Weights of a small mixture-of-experts language model, trained from scratch on English Wikipedia.
Size: width 160, 20.5M parameters.
Experts: 16 experts in each of 8 layers, 352 tanh GELU neurons an expert.
Training: a variant of Adam for the experts, 332M tokens, 5059 steps.
Below are experts of layer 2 (counted from 0) of a mixture-of-experts language model. Rows are named router (the router's row for the expert), up (a neuron's input weights, with its number) and show model dimensions 0-159. Each number is 128 + 32 x the weight over its row's rms, rounded and kept within 0 to 255. Numbers have three digits each.
After each expert's rows: "mostly gets" lists some tokens that are sent to it at least half of the time; "gets" lists some tokens that make up at least twice as much of what it gets as of all text. This comes from a sample of Wikipedia text that the model never trained on. Tokens count by the router's weight.

# expert 10
router:108131142093136175161092130119143162195106088107123148084094147153088182096137080135189180125087096115137109110157086133126187145180144162145134071102166123103088155157158093078166163075143159184089148090061123180160167133173099113087165133096130139061125143091134156122160142144131156163091074131192150122099139144174178145179107172141145107107112158140179164125165090174132176169103162121113135127119164088106100115122123149170154135125132185148103129125194162184131105135131177
up33:132138155113128127136096124115139123176124090134148169142116130152122190138132095115213143122095152159146116147126078162085187126128116115185137125118184150110115104150215092119117139071095084138130131110147113184097103091093124141129140154141147122118155096098135167097131158170160123156111101093186134106134128111118159191162113081171183118047129169169153180055095085111182142136098170144116125048149115095086153096133065149194147194086073127183105150156147133153145116135149104
mostly gets: " July", "6)", "7)", " work", "ari", " season"
gets: ")", "i", "o", " He", " it", " July"

# expert 13
router:114143140090131166163092135130144136199106093120114151070098129158092183093127085142187183115116107101137120108154110138142200152165160145131133079101154134110084153161156097085160174091145149185069141090059120188163157132185101105084167134097125147055131145068150159108148145141101145162092071125192143121098132134162180155171119171133149097099102158142175161133161086172151169153099158103108138110131154088109098125154131137168132132142144198150100134135186166187135111134118171
up9:190095136091194139162097183147101118128099115064105162127146149163110158094144114082090173128160076199116079162132077125093174150120206128176118103117149066162138133103115138128118113126108143180189118097117132130156136079134120103138158119099107201073049137183119165126118116087140174089144169149146115118063125182131143107138118158124112159087112146130164089075144164150105131115116119170162092176081178095154136106154096116090126154106101090154133190115135169130164082141104126
mostly gets: "ed", " United", " made", "ong", "ated", "ud"
gets: "ed", "ing", "et", " United", "est", "ated"

# expert 1
router:105136148102148175165088122118140156189110086111125151072089143154081176100142075133183182133093096108128109105170097137141189144172151156145141080107156124113089161151156096083166169082138153167091150083062123187149159137174088123096170147093129151072133146090134166114153155154120153162092074132200138113094137147169176147174111160136151104098107163140177170121157087177132173167095162129102142124119156071103090120126131151167142142122129191160104139128189164181133105138132178
up6:057133129080156092105114124112135144161124119137069160140094093163157132119068143134144112167122125126170133100141170133142126159145114117129195133180133092087093138143107132083143194144110128137140163083128070115146135130149184150112127162120100151131134075144108143119134103189193114195155084138102134090102185146092184116135040122105177194135105095118145107136101146131027186126135156125083155098168145167082171139146160114116160230143118147128093122146193153147116127139144148
mostly gets: " In", " out", " On", " off", "In", " in"
gets: " in", " on", " In", " had", " from", "In"

# expert 6
router:101134137099140174157097134121142154191103086111118148078086138159082177096139080130187178132096099115139107106167103129142189155178140169151130080092156133108081154154163091077162166068135142168088143085065125185160154141169094116091175141094132145060125147098141171122152143140133154169094080128202145122093140139173178146173117160133151114103099157142179165124156093169131176169091157124111140129118157081102084113137134154168148138138122182152109136123185168188134108138130188
up32:150076202131118150150139159141088186116113108118119147113146091104119117124121092154149133120152055152125132122152096162157147104120139182237166105139148130182115127120128113068154106075124144121141081109069155160128118097134172145121173113078107174113110167152113079138094199128143112169091119105139140166120171189195146098131149130075155109083166128116135164148184075146102173151111147133159166079108132118109150098177133112135179160198061144126133178120126140120098060103089160
mostly gets: "°", " List", " Ab", "arm", "inn", "-H"
gets: " |", " at", " is", ":", " was", "ab"

# expert 2
router:105134141091141173164088135118140157191097083109116151078096140157081180093129085121186181134096100119129108098159103136140192155183140167137131085113157129105082149147159093069157167075148149174095148091067116193149167144180084114088169139095128144069130147102147153114147153142132162161093082131192144109095146147184173145173108168138144115103097159146184163126167084175135175169098160134101137137120154093101093124117125152171144142135137194150098133121178164181134104140135177
up32:138105106092171150156128183140102157133133181065132175069173110122101132124141126081129134182179137128122079132158130191083119091140090194185191080161168145117141124110144108098142101135127093141143134056115134142141123080167159150172109146101124190142094149150091099152101136086124151121087151113112158150168128192142141097100171130140166177104101144128146135106166103175128221139109143149156167104071135121144142117110123065152154175211127155148133168121103103187073102156111165
mostly gets: " his", " its", " their", " have", " her", " during"
gets: "\n", " the", " his", " their", " its", "'s"

# expert 5
router:104132142091134178167094132119143161185107088105114149080094137152085180101136071128183171126098092111132109101163094130138191157177142173136132085102155124116084155150161092080154176076136156171096146083071125185146161146176103116090172143090124148067122150100134163118145151143127155165101081127197142116097145135181176146173120163137150114096093157138181160127167085174134174172099162122105143128118154088087091113130121157171148149139132195153099138121191163180131099133132185
up53:142166207216144069064088096199128068131111135113131095133155097114125160132208128165186130098118109120119126100098159091103134078098057135142072086086136156154102085145142121124175107156052094139085119177100098143114147072112105095193141159103135103118133124104145096112103108136140193060123146098194149157109150123106087093158156130138142086119158146119146163182165140112113145159169108097130091082153155107147147111143114183120150115119127135124144170148096153137130120163185124
mostly gets: " (C", " (", " Award", " There", " play", " (D"
gets: " |", " the", "-", " (", " a", " J"

# expert 14
router:096136150091153174166095131116138159191099080113115144077092132156086176098132079124190180135093097111141110099162093138136188153176141170133141080098158125115079155149151097073157167083116137165091146086064131194148156122180092119098169137100126155063126141116138156117138151145135163155091080133204132119103145140181174148167122164131148113105092154140175162127166091165131168170094165125102148126121162086100088122121120164175142153132129191146100121125182165196141103135130186
up8:100092145124102123165133139135135119243106096119118151116063109119103127109163097118148123106069123127091095109130158140082134107123129130156127125113092171113095160066140123126175123089089109129138120032083147140090155177165148139108112179152136157092138132103059116144187167156059115121123084176145081117143181117096127163119084158157155102129075166113131234151166065155140124079155165132185103110126140108133103127127093104149113114123166162107162139183185165147113161109113155
mostly gets: " by", " or", " when", " As", " while", " F"
gets: " to", " by", "|", " as", " F", " or"

# expert 8
router:100135147097150175154093130117142158186097085113122149075091138155086173093141077131190177123097097112142107100164092132130196149175142156138143085102153125113083158160159094074163163081116144168085140083067134195151157135179093116092167135090131148062126147088134170113150150147120165155096075127194137124098145141178172147171116163140151119098105157144175157130171091166114172167100163125103138121112159085102084116134123158172150143128125185165100130126184166186139104132130187
up34:180089100090097202160133149112171151144110101095081122126091107080133088129154076059143157083158121149124111142119113172099140133181102191189150085139143156059139076148125079136192131108132086113111158079113121133159111169128155144145158111129140134082150111089111213122126185100090121126149121085195167156135109176108175148121098096150108102111109167127134128133132108091222131099175126106177118063179158153098143134100130147142118073183101126120131136128123115181123092147168145
mostly gets: " which", " about", " around", " what", "2.", " across"
gets: " for", "|", "-", " that", " which", " of"

# expert 9
router:095114145097144171162091129117144152193107082103120151080098142158089180091124094125188183127085102114130108111151088142129187152173153155143145079101158127120088150149161095084163166076145152182096148086058127187159169138188094117088173134097131145064130143090135151119148143146133154161089079126202147111092151137183175147166114169132148121110094162137177162124166088163134170157105164133104144124120156095081097120115121152174144146123131183158107136125185172184135104132132187
up9:182096145107086132198086175155185134163062135116127152112101157163034217124189159106105062127171120163108112154129151123103086172133109161146185128165103098102153149119192147123162157126079116171114173086126136158112118104130112121123187111116053202104118167129081110158127112133120146094129166127119171104093155192127154122142121094105139127101170169191176149107137152163091144108145122137189125088092121128209125151121117114125099151101146122137093114112130158143146105108113113
mostly gets: "The", " &", " This", " these", " \"The", " European"
gets: " and", " The", "The", " &", " —", " this"

# expert 7
router:100137152095141166161098124121145160194101090104109154069092140158090183099129078132184179129095098104131107109164096132137197155174144162130141079101157131117086157155161094081157159075132161176083143096073131192152156136176086119085166137092122146065132142096133158122146144155113162159089081127199152115095148145175172149178121158135149115101101153140178156123164090168134174170100166131105135118115159079101085119139130155170141148134127197145095134123189161179141110134128178
up10:159136085086131116167121090120152150137056169140154142121114130156079170112147115071095136187110105157124109133149077164158154124186111145079107112165191149130082130097144135124174114138101117159152172093107163119121122120210150171145191124113060157064135152150116149078134148068157132089122118167126137064140162124115176074116133113122163143129148089127134107075113105178146127138124088136047123117125140162119142105117093134102180115165100082227124188088124167134122151062155151
mostly gets: " such", " East", "ak", " Ag", " some", " due"
gets: " with", "y", " P", " he", "it", "at"

# expert 12
router:103136143096148176158093131122142166189105086117126146085085146160088182105144077133189173129094099107137107107160089134129191144172146163141143078095154123112083158156156100077163168073125141175092137085061131181153163134179097119091167139095125149059128143088142169124145146141122157162088085132197145128092147142180173142179115165141153109106101153148183164128166089175134171158095161120108140128124162078104096116126116159173149143138130185155103123126179167188139107140126182
up6:093167171099106138146120131089182117166073090154085147117049069141116115149105134143120167109064085108184076130132139089132157186176130092111151155172161078101112192138135110105094180146149110120140131113125081146160131106117157128127112159141118141143101113147122125130164125163129122184138083206099122105102155152134146114122056060152149114107091149149112178172116116128115136153148164158087153128086106092069161166165155167151117242137144159155107127120156181125157137116185176
mostly gets: "\".", "\",", " system", ".\"", " also==", " son"
gets: ".", " a", ",", "\"", " 1", "),"

# expert 3
router:100135152101135174159100129122138169184103088107122147074093131152088180098142082144196173115102100104141113104161096125139200151166143188143142070093154122113093154154161099076153156078108148174091140083066141188165150136174099118083175144089132145054125145099137170118141140145141155155093087131201148115101145143171169151174122157137147116098111149144177156135161089165116173162100163125115142120123154077095081114138128162171154147138116192151106139111189169185143103128124177
up5:149109141108157148112089192133160107140171114096151132146116115131096142073118144128128106149113042176126107125125103139123122144153104143143171119191181091159122178111156096062104111133191211116159115129131159154107095131116161122057175155151069195144187119158110087131107154100174130145116150135120132126119248195174141087171150120147126177104098093155124096122105101160099142134113172126150141100116111097113138165156132089098147155139109121125127140113152165116097078128064214
mostly gets: " N", " D", " M", " l", " Sh", " b"
gets: " D", " L", " C", " ", " M", " N"

# expert 11
router:097138143097144176161090136120139155185095090119121149075090127155081178097131080119185170129094101109125112093165092138138194157171144160138141079108150123116075158141156092069164161084136135168102144085054128192149152133184080121094166137096126151062129140117140163114151153136128155157093079123201134114093149142184176143169115163134145110101096155136174165134162086167135175168093166129100147127116154080094096125114117149173146152134136191159101130128182154183132100139123188
up33:122119140089101159156081151153173139113110121134142168115115122179157164126150154088180121136115170132143172086174109144040111100138152169169173104097183143070102090152198110103149158118070080095123154128147167185098094101091148111101124100137142116112137127124140192084169211150134115112120128079176135137110101137133120154095129122212161147094129166146163204055096103125135133154097176121099112097151135042102149160146110140184173178122167143137091129166141105132138111124130133
mostly gets: " would", " Sp", " (S", " can", " will", " ["
gets: "\n", " was", " to", " not", " \"", " A"

# expert 0
router:100120156100142175167091129121144166197106093116121149073101133153092182098130087128191180124096094105142116108156087134134194150176141171132138083095160133118089155159164092075156165075131157170093141090057131186158155137179107120087165134083132146067127138092146156116146149143133160156084085132191139116092135138174176146181115173131145115111103156138183159125168083164124178170095170133110135123119157090103097119133123156173138150136132190144107130121186168189139100128126187
up6:095170136085130121118175131098170152111112120170112130130132147145142115140150092075144224178143066123156128121133147139112135184157180120116138145097113098138098101189156079141164255116140069163112111143137150101133123071150132131075156202152135130158157112181129148120143096080181175165119091152148119115123119143109140138110094109105184102112140123150096115107085148149155114137098150130091155119157185173100101200190147196143145144136109138127117150151139139159133138114164132
mostly gets: " c", " American", " 11", " public", " 14", " U.S."
gets: " of", "er", " an", " c", "ic", "en"